Weights of a small mixture-of-experts language model, trained from scratch on English Wikipedia: vocabulary 30371, 700M tokens.
Below are experts of layer 2 (counted from 0) of a mixture-of-experts language model. Rows are named router (the router's row for the expert), gate (a neuron's input weights, with its number), up (a neuron's input weights, with its number), down (a neuron's output weights, with its number) and show model dimensions 0-127. Each number is 128 + 24 x the weight over its row's rms, rounded and kept within 0 to 255. Numbers have three digits each.
Before each expert's rows: "comes after" lists some tokens at least twice as common just before its tokens as in all text. This comes from a sample of Wikipedia text that the model never trained on. Tokens count by the router's weight.

# expert 7
comes after: "|", " |", ".", ")", "%", "0"
router:120108129070141131082146133120139125156091132145166120123142095098144078114135147119157117123105161114133129108149160112142097134129166101133180118095168142138106092121119091107111160119126143164155150090135137132114110092160141146126096155123124103138139068133103130132102134147141126096128109145121140101145161160106130088141135186142134124133106148138104123088133134085174099092136
gate0:152133103157110132142112133149121093123099115128054119106101107135100134141133093178148131099114152072155157130126149108131165162118144103073091138157160128131111130092149107115105095139123137143129141099147129099201112139142106130150148138149128155115148119132031118113177129132131092127124123138123127134113152090143145136113170139118139177107105114118105112095128127124118119096102
up0:109150093110124075073142116127112148147127126114185100114083128097130106095115138105127122155147119174116100110128122162150121100117137124134117100106101159160135135135085161138141146083131140118088113120121134128096175125142168107166115205115118122110115099090134174163111148133112126121119110162132150094119147097140155133136101087149119128206134104122153066181143143114125145130150
down0:145094142107150126052134106111134125137097126138105149154151132118160108136118150128160111101122122110140095117117103102135131120155167103160158115113092119148139136135122134173117139154125086128163132135090143154122096091114138121123181162141127103146125164121203172129122102145085162150108143094150147102140117143102160121065118113117134087162101092140131102124117120108153077126141
gate1:125155137092120150099119130167092090103122141119146126122144158140134107104115133162136136112158144113113094122142115111109128153078111078159095101113127127123116127159102111102181142106131101115127160152133108160134093149114175114160109182159139122126149111112130144117113103059116145131113088136120137110116146175116119107181064155127129108094123156096132133080109160117163142146172
up1:138123131091105143120084090127165158074136147123114119111129136097131143154113104149180124125134124151120086119104181128136101152109117116160131125087123124096149138128113147098148127069134109064082139154166121126148131164105127106143128166140147128133173164099141100140121130085124132110126122158149104115083129145148168103136152122163113131157122115112109093135109071116136150116118
down1:131115194137140138160133144134150140120130150151088078155188141149108126097155108096165137128108114135122126139128120090119151139148104107127102149103113174128131130092129122147146101079131118125135082146082136101117142127120080096170102142104127100099158144164149164114126091090130112128111128106111164127133113157110153135125114105116124154146125147150130116157106118128108138136119
gate2:111095135093147121136136109133146140159140083129145120107143083099133128097155104133094161101101103117134139121123121125150111074181205148154129159088115113179123167135137113075119150111155136130144150084119147143135138111121123106136159144150158063145116116130099095125149086129147139098089144143109137107131114105134140149116110120110138088154123106064133073140089103151138128148161
up2:117136099083102165134128179114114121109111110083156114075154109126146081133134145150099126147087152126121065131130124128136109170153146100138150129139161102125087140093120144141132123183126138108122168084150135128093117135146145125114100149128114130112153184139118124158146125134131085152151148103152111149107126098139112145107099137162100140114134137101107102132129089145138113103136
down2:146118093080106145097129119112133125145118125143194131121129116143139078117123114127146130089118130076120096131140134097105104101130182112151152126106137058102133121106147125150145107153158086118123122102144125151135135108154142147158131086128123146152120159110176139179117126184107073169101100125155125147118099128162119116136103121126158112152165094158152138115118131138148131149063
gate3:128130148160113127101140172113155101176147111150161132078102154083161143109102127113164097134160135108134121088127125141125131160117126140111150152052153165122137150109152117117138134101132164111161069155104119133133107115101095096128109114134168092127135071105113162120125139114151159137166099107153108066120129114195106092162090176128157155164185106118093143120139108114109153129129
up3:113116092113130099120129149162132173132112105134134126150149082154144102119193143136128129114136099111111122144142129080104117091132166152122121130128087119126120153113121145137105090143108141124100172129144121102119109128143105129139166133154145111116129126112125118133153153141112092157173116123090088148155132148142104128137139083117113126102082120105150138132188113121132113127155
down3:110148125072115100130099112126136192129108139163188148119099094075118071153129142133084134145120116083138112119123091138115082085134164112148095116154149088123146128158128150126129132124143121148114134124127102122149162138131143120070096108162122163138077125160125102106107126114132172123117153134077134152108064136129175125104125122101122153112111112161137074141152143160102134095135
gate4:102121069106108101110125209136113126151110126177093144128133138141166074132162174190119159125098156114099114123111083120137125131126108123105135139134115177142147102091137076114097171117104117143133103094141128096139143130120172174137145165108124141150125113154157151088150118131143077103121139164141140130139140091164139086072131166124151150146135159129100152168146183116118130181138
up4:128150167115137123134121128125120152142131146155152142133155140125133158176096146090136158127148157121146156138121167151130161106150099109155136089157107120111110165132120121119144060110151123128130106172121124122097100149170169097139128121089114156127161147160135132148132122116139121111141115108117160078133139131097104166167114160126114140117154133109124146115128093124174117126119
down4:114085065117125122114146137143175146120131146138139172140166135132131107140136148124175112104076106122138146128123131115125154127131122170106140101103111149119144121136126096108178143133128131097116138146137095090127130153118100085106158096136093103123085156135140128126124089112107162151146135124127148134140124151093145146109131152068092128128143155114099078134130123103129098165104
gate5:114136113118157135102123108135127140161128145172161138134120116099189139122145133127114166171130136113119092117136099134107091101148152104077126156143127107165107077089124154139146143061127121172126110147172153133123160149160096102147168138102135114124125124135118129116131122125129158138091136165143184110142149111140131151145132125170123119137102087090104130096105135155169093132108
up5:147127106124141137139173125109155102104159092130155118111161114130121139100148083166113121134095121165123174123126128150148099127093141123128166122123127172129133114146102148132154132098109096181138137149156148141130132156102173149148148145122156093144080090140086127103167114135128164174131142152146138093115172147128134093105148138172124157153143124052107145097110124164123141105119
down5:127143154157083120149120176092068108138161133144126079130144112129131120079157074135098129155079127127114153087123111126125115168106175173132126124157126108151124163133137118110157108107135124154149161112165141152150063150096131136095160125129119134158136122135135125110146111131110147112154157145134109192154162101124116083151138115117103123158151078141149117146144158134134152129099
gate6:157152135096165063115132140135108133129114124100122168130106104118117132088158141121128094125128145137124121105135113190150099149137153129160105126115140112138145118135105100133112141181142101130130116114125169139143118169136135179095140176175131132136121154114130134127158083126128113179108140091157103114128178165109117119132134167087105117124081138093124150118171145098155116163126
up6:090070131117154103108170129126108125161104066093147117149152149127135123146152104099104118132154123126089101151158130168135125094147150142141080137129108113122124165061134096115119051112134139129088104124144119127138121145124136140106131128093171090107122167169127134145130139153157096108110135125103140159072100161078117103122112104145117138143120114094121126177140097077121090131141
down6:115117165139112113105140156109127119155139103141117138094166141136104097126127111073110079093132111089095139100140137134112123119158106113138096197137108152090130156163119084177095155124113094150097095125135122113133149155130135126150120127121142113135177093146123127142136102121133135096172108156104139125140150093090133116138138122132150130121149138176143143112142190121130142172155
gate7:138091149076129123144156152150120076128132151120122138143131131113112140122118099118116119111148141128123122121116116114103094131132176149098130112079141131141149114103142150143053084188122131160117156122148139134107142121175127087122081170130146139106112096089187125115168082128168118144137135166142116149133098145121099105115151159167141098154121120058124129100103114145100100170136
up7:099135119116133114142100120140107140110141157081083105121094131151119115151146102095131139140122137110089068172149134119109115148139124153153121110108117120143135098127117102150078119152123090145151133118136159129121125101104128113099123121123095110110165157099167154123194104119138125122088165149114151124137090128131128116102105113131144117158135146127112127116124120115075168169180
down7:094123124152147124144127178087136120153131154124122119144137139152115154139125074094156105105104115123121128186129128157111119137118163115156133142093111119145157104072125160122138147163146122121131139111124106163166093168127093081094167074105118115106128157124100106118156083120135156093097135104160107183158121150125103132122080143133098115128097086080137154125150112099090138143095

# expert 4
comes after: "\n", "==", " also", "History", " career", " life"
router:101117101099161109089127144131103082101097119135168153121165121132123109115123131083148137081100101095115130124129135059144122139136171144143143148092183142143120137142159133121105130120108142159150111122174149101138079113159104137130138151153116160147146109135108133141144124144146124146135146138085152140123168118106168101126141146142174135125117133131096109111113110095158122107132
gate0:127133118153096135132107135170137127119087109110106115095119106139118126142143085168138120101113153046124160114107154102138140164095125135101128150168119098134110136096150129093130104124120120182099176107141119099174108127117122100151130133173117136102139111133075081116163129130132119107125114157133121167118153102133132112131144140119162164128135112127091127103120150112121125098098
up0:120161099090104082097156126081105119126135138106158138119115131116136109129095124077148114145141114147107105132123117124169145096130147096134105100109100170164112139154105161138166144111127100114145131135149161118117151098097192123124118146082111131142109111121143140164151145152128131119139126161161124073143160105130151107129092126154128133184159113101168081150145119132113149111166
down0:110086168115154118096128101108139127143120123150121187159134116135155084144117146123147089099123125111135110130112110089126126130148191111158161120102086127164136130127106120148092136151133088140134146139123138163136114082116136152108181128137146132150138161123190175111158106151079171150107143095146118102139137140107170099064104088130130110162115093150144119113130127140132064127143
gate1:116115151143126097087126135134117109143134102134140135116091139135123120124124128131172139147144145137135113183126099084110123108116121125145100107095155108120126137183137110132181170096130124123141116143159134157091069144135149136121149135174161108112190119120152141135097133117116123145137140117130131119097139139110132132139079155102133126098126103095130099085090136148155162157111
up1:110107160139114119122082114111133160095095099138145143149141141113140153122053111090184140125160137136128128144141142109152175141062137076128156091103118125101111139116135126137118162107160089088099155149152186150123116162102149082101110161124081131130155147119102112116175118155119149099127114146155114137083149159151120139119095110144153130140119142112132130110110104111122124123078
down1:139140168124103159123136155133123118136138120133115124095125175124132100123128093111120144113128129119131148135132119119102151104120151161149135148086045122146135125080090109108149163116121102168148120143098148119119129160169134102096128143123113118087107131141144122121107130144097170151107149086115109167106141164118136120095085114130151098094124113154145141104153131105107139135088
gate2:144122128087121161108137115138142135188124073143120132074063102121111112102182107128101139138094127108102153119137159141170110082140182163187158142109106116122130161140105086116121193128132157108129156102112108136163092099129113137133140108151173088133117147140082082108115101139126119110127131098127160119139114120115156140143092144130139126134109116112104076110112132130125139125136
up2:191112122076124156166137145115102122112135153105136099098150127114124082119140144116092112140093155125077075129130154127138107149116131115111166133138170115137137142126104157087102110195151149107127156079167128102151102085128133180105126117089124117157142171151131144122114161126129087164129121092138132183076107110152141171063120148159122146130116104118119125131149112120114116159143
down2:164096077084113131085134124136134110132144095118141143121117167145148080112136104125126116130119133112101089105102170132113163110147157094108127114134155140146127156145150163175122131195121093116132103071137115153115119124159121144124139136112101134110136108118172129146153121129115086150098124132156146134100127144119114120103138115130160125178127091102144093120116116133101104146087
gate3:125138104128121146087132176105157124197153141133126109116131131087132120073116110126167049084188124154142143125181152120141145175102109115136159136102137114128115168123150109143153164115112164141152119120120125108142083081144100106172111121143159132101137107113086151121121136104153135144155146096148113129137151112201115124136094177110163124141130118109121129115169130144114120116109
up3:100106116182116099105125153120091141109128106133151111134142131170187153158170114116142152112115121111123152136118141082166147146145145151100111092124083117080154158129135119148095082145136148169154132140111139117138096091133107165141144118181111109135126106120144161145095116097106115104140096149136086143189149113130112153132129095133138141123139140159122111128169127121109109132111
down3:145091059090132101130103085097136158119158138124127131104133117112168099131114122123131168156144157088120124148125107196126145083137134145151114082130118073130143120121139171111150123130183086152096134136163151161140166125126129146138166150142115163145121142145148119133135157110123127106119110137117109129113119152133130125122146096096134094104121159103123083080100143137109140127156
gate4:083128091107103116104121178161126111172099137175115146102144118147144091126143157169126129129126111115083116114142086147161105172140116133131158102146147142086150095119136129147103120114106116151121110085131149141128122137126172144140148152094119124132117132135137154083171088114121138092117151143147121162103092092135154114122104185132144174124141145086104155100107162143113118144132
up4:109130163112122118105131101163130137114103153172155133155141111134141120170097177127107142143156155124123125154102138132139109151117092140120115070145117143126143152124143096105137083090178112129128120165132115187124160171164141146127120117122147153119157150164166159141094162130118111116148152105121127067126112119090076165144149130129138112107131113120135165104149128093139097103126
down4:131108088142145152098123203114148116092109110136106159121143148113132105155164067120153097112078119157123103127097136118141153116109159131121112139091090104099116079119145145101113160109105166113150113113145124113152119149098116137110135097137133093134134152137130132102155072070051112165132134138161125162078115136098127089102109152108131151134153145148161111131165151114099161162114
gate5:140129112148155118117139111118123116146163174157175141151109100122171109155112093141099175121099142111124111130085129115090143090145142122130149130125135134146146097106108138104090125089149162151109139168159188139145115118134102087097133154098138110133141124127154130124159065138158137139111108153145177092101137103081150145169164124164130122122095126119103097131176113157157111134084
up5:154118147131136109125136154131136084130142115111142101126177138138158117106152131158131115164097109126118141115100152127098122153129135116115150112072103126169126142098082110125116146099151153149144121129161113112157145160148199139153167146127165105133090112126117132137102117144152165142144142152119123091132155141144112140115147161142109212113173159060118125109139139163124124145126
down5:116136155133117151138125129131123082113148150126098108110115112128114154121146134155083156170105103146108128107102151164104158149087161138121113129124129130141149143151166148123139123130180095115152157112152072146126145102096094162084160124175113124155113156115138118149130105124093097085122120124127138147139117130128081129177142114120075194138109109154113099168142163138120119176077
gate6:130123131117177083111133159156149118153110101131137139113146090113102144138092156097144128157137125136117103066068092165127105131093153121139082152111166168158137146123132119157130102171117116135119120111111147165108137161091153145121148148145139155119113127109144118135169095133147112151097123130106134135103195134089117138090121139086105119126121144100113131151084108154177159146111
up6:116139134109140120103134117118134125117133098099125133169143114159145118138149131109090125141130154128162122183142148136124131142110164108135079150117085131143097149093129110094109101121142107139109116104139125101138121163080174159144121142110109137067136160198149126148108093131095070128106108142153174107116096174115140116161129187152106140164118118117113132137106101083120081141117
down6:111157123121119148113160174131154099099147104114092084115141114098140106132156158120128090109107169124134136127152154151136116151098109112124102165092131172116132149122160137135164138139105141148142130123135102075147088142097118102139142129148162147120143157145101108155135088137146091132127132149078107120136138102130179142126143094113150093122119147151111160150109148098190137146131
gate7:133093108139130147104113145204131096136126115107126121143141114153115159144154110110090149116143150140134095107104145119152121138109137115125159134109121127092169075089155142106076120144100079156124153105169143164139111118157141113136123145133155125167129117074163151112113113112137122133149173132155153130182099142136111089089171132144138107122124149081109131109127109138129120155149
up7:113123127133151126131099145147132149108135168123097118087082143147122134178130116118122138071138162093131072113128104135113138157125103145108113129140091090127154105088145154149108108153096073131116171124122159123123099115115100111132130125117089109175163137086197149121184099118126110099106183115139113117125095149098116136106135135097133136099120141114108156138125142116128161158141
down7:084154141150150125122136151112125122129143118146100161116122143141117151133126136142135117134121147141152143168162127115146120077105127104148135144137138136118136108138123174132090153174113128123179121133105105117152141109155137093118116099131101082108135169076137135144134108126123113112107120114138117118112093103081126113137095137094146112143107153108130083137135094167157183168083

# expert 14
comes after: " |", "–", ";", " a", " first", " his"
router:088129144116180094081138136136133123118089126129135143103131120098105117129109162104156117114122171082141101124126099143131094135143178113138149150101160149137117120119125131124088088089081167155091158141149119132138092130093133147132134170168113146117179114098114145166093108146130117107113157132133163131147132146099122109114144162106150124134100184120096082128101133090158111143146
gate0:116105116160120123119107136172126081095091106090084122122124144138124113149126122138144140119087163102138144149133147124153145139119123122091105139139119153103080122040154104109102132148094137126085158097154121071173120106118114128157152145182142122116125109125120101120125113155127141111116150192126137155152184094143121166105127108151144163118142121125115119117120158121124110111102
up0:140189096114153099082136114138120164114153117128148135090119135113134111083136141115159132157105115140114121104130112123130134109131151120145122145104091159176131129158174137135124142088116149102110157113154147124119192109123120105165125134076131118133107093101126146198143154134131144157132135156128131097121136100129122117160107122182126136154179122149131122149136142140141137134157
down0:152068143131135100104128116118113134156103132115119114120087100096136105141098158116167112101155101089119094104088090181110150161090128151120139075111100169143164151130094142127113155119140125147137166096117153129122136174171144098078114151121129157134130153154187147110171130174152180126112096099143113116130139154131146113132127093093107129160141143154137123127159094092145112105126
gate1:076107150099124119096111133135094100140098126090130129110113107104109118144132108138121144112125110137152123158112110111115161120125103086139092118127159127124137133188137117116145135116132136116149151141148107159130094183138156126183155137145146107145141133131139090128130126101139141099101139107161180097113139154124137096117088187099178124098130152065142104117108131140206139096141
up1:120126127142132107103116124144086122111122119138102130102127087136097155135126141121143141116176108161161157085152118121147156101095104089151106146102129111077142109123113140131150154099115158072139161162142142106124128140132120129124153178159119118146144154150133101118112109141142202077120131133154117112128097154140124129119128138132163111163144120123138129126115133111133116131084
down1:112108163141071144162136108093145162132154109119113065117134110104111124128107094097141126125097099141182176114098076128106146139107136107129136091135082131113127145151111144115097157110120121145147117146106163114082160115144143138130148121116091125088122130157112136120158152155156109124146147135154079169108136141151144098086122135102135198155099111122134139122120087132118134127123
gate2:146106117100132152138110122140114141193105076137134105098142130119140108115116123137045154118106117113142167100162099114157137130140176156163160096051124137146105171149113118081121134145132117114116167056151147114111097108109126129165141157118183110139121136112087079148121110145073129111104148122121137113126152136104150134156139120118158127174104138122114106130075142150127139126169
up2:159088146100107149153142174140099123111079143086104122121146127141101082108176134134074118124148151172118141117156123115109128146118144144136112117090161078132106161119090130118108114180115101113116143106162110127122135093159156150139094128142122161103120165194132186127143137119143095151126131079119134148102148103140145152102122111149130117137093110111118133130106107093121130134115
down2:159092124120102129135099140146144070162134159149117122128137093132162116119148134163129154135131145117137109138137114113086136154100144169141151133123137139104127121141137145130177127078154122107163132132164107092108145153120104152140163079100126144112096129138111107161104129134099073159144144112150135137119144116128123125111095064114182110159111102131100067120144113112125178096083
gate3:142111128155114167105157115107162081135166080119117131109126127086142100140127133150221087103132102131151111129130144120169122142114123112137142138097154130117129104123123107111110172107137174137168137152117134093138103099147111177179168115141131114137169131081125159124109114120161150130139158104138124112106172142152123163149103127103110142128158160089119162105130078181133115124146
up3:090147148155151118126092139107129125138157097167167135123122127193137141092159158116141132135102073132127143127103115053139136114144151157136110112114076102127140162103101129107129098155141165109196135128129122106133111106130068141134145123144137129127111132124088125170139114129096125179140106103125112109194138136128118154174092087123132153121140105147159103129178141134154114120174
down3:056123143122138138159131161147079172150108161105129114136109121147117141144109125146107128094123145127120095102134129128102128130142150102164126146101097136128116173124151109124132091158102129148121160131177124168109101141182139161099135127097081179189130157100122111118140093105141170089075109148102145095091136144125148123163141128129114204141100104164138090133156124119155101135108
gate4:095125085163124107097120154121147144128121126147123144131149127098159098132115183167149115136161105145092081075131096168170130141128111111142161134135117161125150123125139117125079131101068132159126121132118144126107096114114153152135113145107114147146090123160146103079145106120104096111137110150126159160121084063137120110062090152108118141114137167134119154132132128149138129137135
up4:127104136124096123111162118133148133127131122188138167115151103101159130168103115135138131124119140130151132150103201115127146131118108121125101111117115123104164127123125134136154097133123055091116131147116128151116165148117128155163126128107143140132146103158135118133176152121125109066161119108090148090103118135112108176116122153121167105119106146162129159097132158100138112108168
down4:120130082127090127120104157132129149145085148103110157104145155135117086142124098153114088109088132168122113132093127126111164097130118160142166129164136107153156116130178127133122153093125154144095096172157135116107133123112156141140130096146104102131135145156138087117146109091136052124179149128092149154100140153148142133096113104108074148111117181125091076128161134102143143109153
gate5:126180122119171108110070131141131142167124156182146134078125128122158109078130133145093203141094127125143086053083103117154124125138134128140149161168121137162132119110111154117109139113161146149118151154129154143110143141133116069154165181130167120144108123116116167135096106118163150131112134115184150119126110108101128139150137154165119116125118131137137160161138150143142129083088
up5:147125133154127136148157160096142146173133126133132152116168139117146121088133122130128120110131130120117138122107116137085121172113122127114199103101107113170117092118117100124117150072161087157129116144116137157101124114109163134155130175121151104160116121135066151136148094151160147126139125147143107111137142125154142105126137130132133158135170176118116162129116142138157146136120
down5:141100127109079094163161156102099105098115140164125120187137147137159160102137100119163123128109125105164106114119145096128079100134137145105138123175117134103147151143162143092209146106151160140141140136138096133121135098131126184072189124142096160129071121117155076125137146109094166126162126108142173145156138097088138133147133104129135142115130132131160115143148096144166122154087
gate6:144131136139154095097135159146107125145097098112142168100106055135063132151123152105114122136177152112102114111142140148150135141147158109182062164132146154132122118105122107110099168098113144150156084084157131161172119167122156144108125134113110122142150166134109125118135098133108085176113134127127130125127156165110134147104164101120120150137114127119100126095143130104151153114095
up6:094141139121119082096150117149157110152098092096108134135150142120117114191122139138109092125125170121133126122126185130096113166113140130123127146097103114141092157110160078094116085112136090138136099104158158125090137143111156098136120137076135085070100168165127138118093149155121095144106139111138139136075131145138126107143143161134096151135138098111101113146104126133157094143130
down6:168164135071133094156103153102134136137170088129092179125147102165123082140144115101125106138125157109132080146155120160154161151168139146125080104101129117130144076108158112150158151083148143130106126124146106084131123150089162073150116107125120125140102121171135124142133088116136080157182144107125085102151137100149127125113113134110158109131125141138110114146126159121154160138106
gate7:100085095130146126117145151182132100106141095105134145130163121129113129144110119104075132115129154132127110156095129107119124147087140120125137114094113068151165105106174146105088148150142083140143113115142126179173093091103184102131126124165125145199108095126137093138129106130166121145151158141157137173160112108107104085100135165168106128154084140070107110114106097144112119162143
up7:079111120161138109125112148153116123129114172106088123092107145167143086139090115126131158075136146112099101136136090106176132120127114134137103121123094124154162105095126113123105141152070066156136097137161144156129098090091099143115124146092084144165150116114151141144164119114167146133088139105115089141144120137128113093120110117162111126139111113152096154167143121132102144165136
down7:085102157210158092111155111090132114140174138129158137123141106140101107127108127105141116146078144128142146101133110143126088090123149138118122109108121099146140101121153153113083161128128142154150146165117100153147121162136083118164112130157123097095125161133105148147136099134137161086082135086125136154147109170128148151136116133122112127094109131110107139130122123119192104139085

# expert 15
comes after: " the", " ", "-", ")", ";", "\""
router:102094113120175099050141123156154105141099118125163155130168092104112116117108155125159139095105156059115141142131138126137106113137207102107147110104178157148112138115142119140099113123117117179130138125158109113163085124132135155110149178163127156144150083127121163143094134160144105096112148131125137140145158139105184140135140158121164142123140144116088115119126112120156087107148
gate1:116094140144115119106110133200092088138101179115133110147136136149159124181092133151161153153142146131128106148153125101113167103111126124114100081111126091129128154150144169121146148112119149136117153161180105110122127152133159129152129155146194096105103141131139145123117136097146153116147146095135155133120103168104133128159087141120131106128103136090137130143080129109116150122059
up1:128099165142138149106121109087132120076104137104098126117139129103111129147119128119109131153152131177135161124098121106166144142096127092141138122089127119086139131116105129118136120106107154098149157156169160137123096152138150133166153151126115131161135154158130110152142150122153105112119145137157096149106144143152109126105191117157135069161074156094133130120096090127126136144140
down1:168138188145095105122119110122123140107145109138137101134140169080115126145100119138147148061128137112100101176079092140110142115131139157131150150086117095103152109154142103147119175108118146114094129157164159098126166145121119106158162143167160130112102182141095128135138142158100136132131122113127120142149114131115167145120157114130131105132140122136152149099116110168140127138113
gate2:103144124098163159147109133127120123128119081151118121116124086121105119113116103127120134124088127116127127117139142130145112080140190202153154122097117142129123140153112112121121158117140163077145156098105155123117108085128121118160146113122077131093120129107102083099119094136116122147117158147099113098127113116107190130126109146135152117162121107057096094114115151126132104108178
up2:138149150111095135162127131121103102091108147102146125126173109128128109110193127124096128152080162143076112121129121115128148164112137115120115130114162080122108166097132121130113096128147124110130156121149128094129129093179132160131127134097123153115107186129134170136149109177126124108119143105137137174114128149143113185119109094155152170105132106108106122103163107123103112138133
down2:142132115122148134146142133088156104087130140094107137135125098131096111153133067140114154142112176136091104130109146139094108134082123133117141125130126089162136136135101184181102101158125116109115112116131152128120108139132162121146148125087108160126081170144104158156133129139134085140093087105130104129138150079104118120110145102131189124168096164094143125131129126135119152148101
gate3:117143127151098173101151138124161104185143131166148123157105129117144109068139144136103085093170127116145152108126126141181120156128125142131157137079130141152109095167132125132111119113154167140142142148132126104115107105149094108166131117157130134147194110128116133103083153103147123130169166120157106126162142115173119109144108139140140141129144098096115146142133141128121139104120
up3:103110117132131120110104177167092111106153122145137111113124110151172111107140125170145149155118083113134176149168156116165131148163177118132088091137100107138151124131094147122127127131144121147166162131091109116108154119141067177128152139150155134110144099117137158115120112137119093098148085130131124143183112125139149129106142069157128135106123141129140137147158139125104107126147
down3:142128120113162096117129163139139163125141125138126142149163104110109100178147109105121144141146099110166146129140115114151124116110151106132069109116134104141134135132126141121079141136157106109113123126118160103115138146149136134097171130118118155146094140129135134119164082144133156113137149134127138128082115149122154098133127118124166172139143153119091138114129130098130150107116
gate4:063118123096099128078115147129145179166121148179129122141103155127147102150175164180102162172119139094115078121104104145128138114159106094145175148102133143125121141157128117127135125127097153126102113131124157138126137124136171179157142174121112116153125154131135113128139092136123120082105109160149097133134127084107111111112087126090115139150132169102092141145139115111139112162127
up4:121116131132117105106130099174149122118140137187153123105146081111166118163038147133100164151167112123134131145135160153158138125104093131135134111084140153093108139129131172140129112114119133112104161157148141112134150146115149121130106125103153147128154150121121124124142145131115106093144099080115187087130107103106096136153114161147141104116156148105167134126111128140165143115124
down4:110117100122108136122122139117106122104120135138124118095130145126173129118138095124138092120108090143115100151096127176151148119112114128102149062158141137172150101113112100103160164149119136119170135125150124122080117137121124068132184088182136128141125117123115155115116133113063096150136133142158110138092077147107134093090132141128147112110120152159096104160111132129143096151154
gate5:127133091139121117110115123173148147175101147165150130132118136158148120128138115164088171187096133089143095139095113113135090097125163108131121153122123116157136076148094137080116127084152128153088134109173164188138127120106093096147141193104143124104131110109116132119157098124158153111121139128144197133119151091113142107159134122163129138124128121120103159102124160164154107125108
up5:154143129115138132119150159133118162174159151106137139136164141170116104124139158162110115162117119146129148135117150131122126130118118116134173079098142125162126073127143127115125168114150141163131092144130102137136121101168166133145128126123178134101122116145096151084100081129145134117141166127139137130165176170129127098092117122147135142119157153085096152108121136179115145128077
down5:101083162122109084153125144167124116102131155144123140122131130130094140102156128127186144125105149131163089116144129106133118174071132085165107090156132134132138145134116134100176102105152156081137129098125152123153097100128092119107123121126109141099078137132149111179163101125104113110110145079128122122123121138125185159157142108139160120100127127115144098153094155102125121153087
gate6:153131147109148066102100147144144154135135088167125166122085071133051126131126153121118100153130151148118134123140136173156140128137133123143085159120134144125149155137139118136106082101100111130128124079150180145159108127121157117117135165133174147162115154111111124108165105098166141124107143161129121112121147161065132164095112121115137133128125134097108112145132118091156143153107
up6:098136102107143084131136105138102135119078080119117112112128125115144103155112132112136129152160157146163129159150137148122098143130157120105152123116110148135076147100123121148098102105143127130124099090137106155101123138114166138144116160123152077082120133167135135122144119117147116171085108116121139108113082125116168122117154160135117118184080078098134134149093169111111099127090
down6:181139155120116115155125150153144119118145113152127100090144142119127112144144104140117124122116158143106100145158169101151128152119085090091116143100152101113100146096101092143148139171153130142141141131137137137102096154092116105153175143148142140156141076116093154112085121145139124156135103161166107099115128090133179100108113129116166130112160144123138140087133160101143152131121
gate7:137120148063096149120133148142144099110081133079129133142136118173090152131096073090141136155169167115132113132112144136111131180093166153112147107102094111167175128076148090104107124178123123106130159128143143110171125110151159107138090134134143134155092121116146148123109104113159131108128183143140124144152155138108139104125153141147102135164138156077120118138094145158131107161098
up7:092115097091134117134112150140101094110125123114110138101086138151104138142098136113122106115148152099100069140118065133122136118103100146103139117121089121120171075107136148089103145167087115161151146137112136158122127073167116137139132145128081102135175161113143142165165103117110108151113170100143132134117098117114109136142125090121126156104133144083104174133134145134086160147160
down7:115107155110122136119117119133144150175126095121153123100098141153127130101136110130121131151110113063145128105138120118078135124125121155136170140118161089100147105122113134121114109121103068153143121157141111095166103134167144121132099120182143136135146151119124134104132069106152129116111137137155096118125150126108099114132097140122080133113116099092175167093177120124162135138144
gate8:152165119147097127130133161112156130118120135131122111111139086136136142107114136133195127099127137091107106154104095146145130063143183144104100118106154149103156058102125161132159137124099107112139109116124138150132111107140098159097144124174112105108112149160131156116160172128142120122116120133113095133143111148123153133115167114107141125201173177123073145104123209120120126118137
up8:149135126118137188141111108114133175127141159129154083163114094092152120085074110154095161091168128097105163154163140113130116127126115133137156106128147142103154157120114108111148156146173177106109119159131119095099126119117142136123121110101095095181128143160100087145119111128155116145134184128152163134111120123119162141125154123157147094171139127142105155131160125091129126135133
down8:115123118169087147142127112115172130098152123115129176121154090148107096101128084131117149121181145168099144162113120149121157134097110187127120126099136111112137126140151165099159155132109095131119104090093127115104179123133151127117108088111103122142092100097124105136153137146127124087148188040095108119105143204109133119130111147182159091103148121112105193093101122166115117139117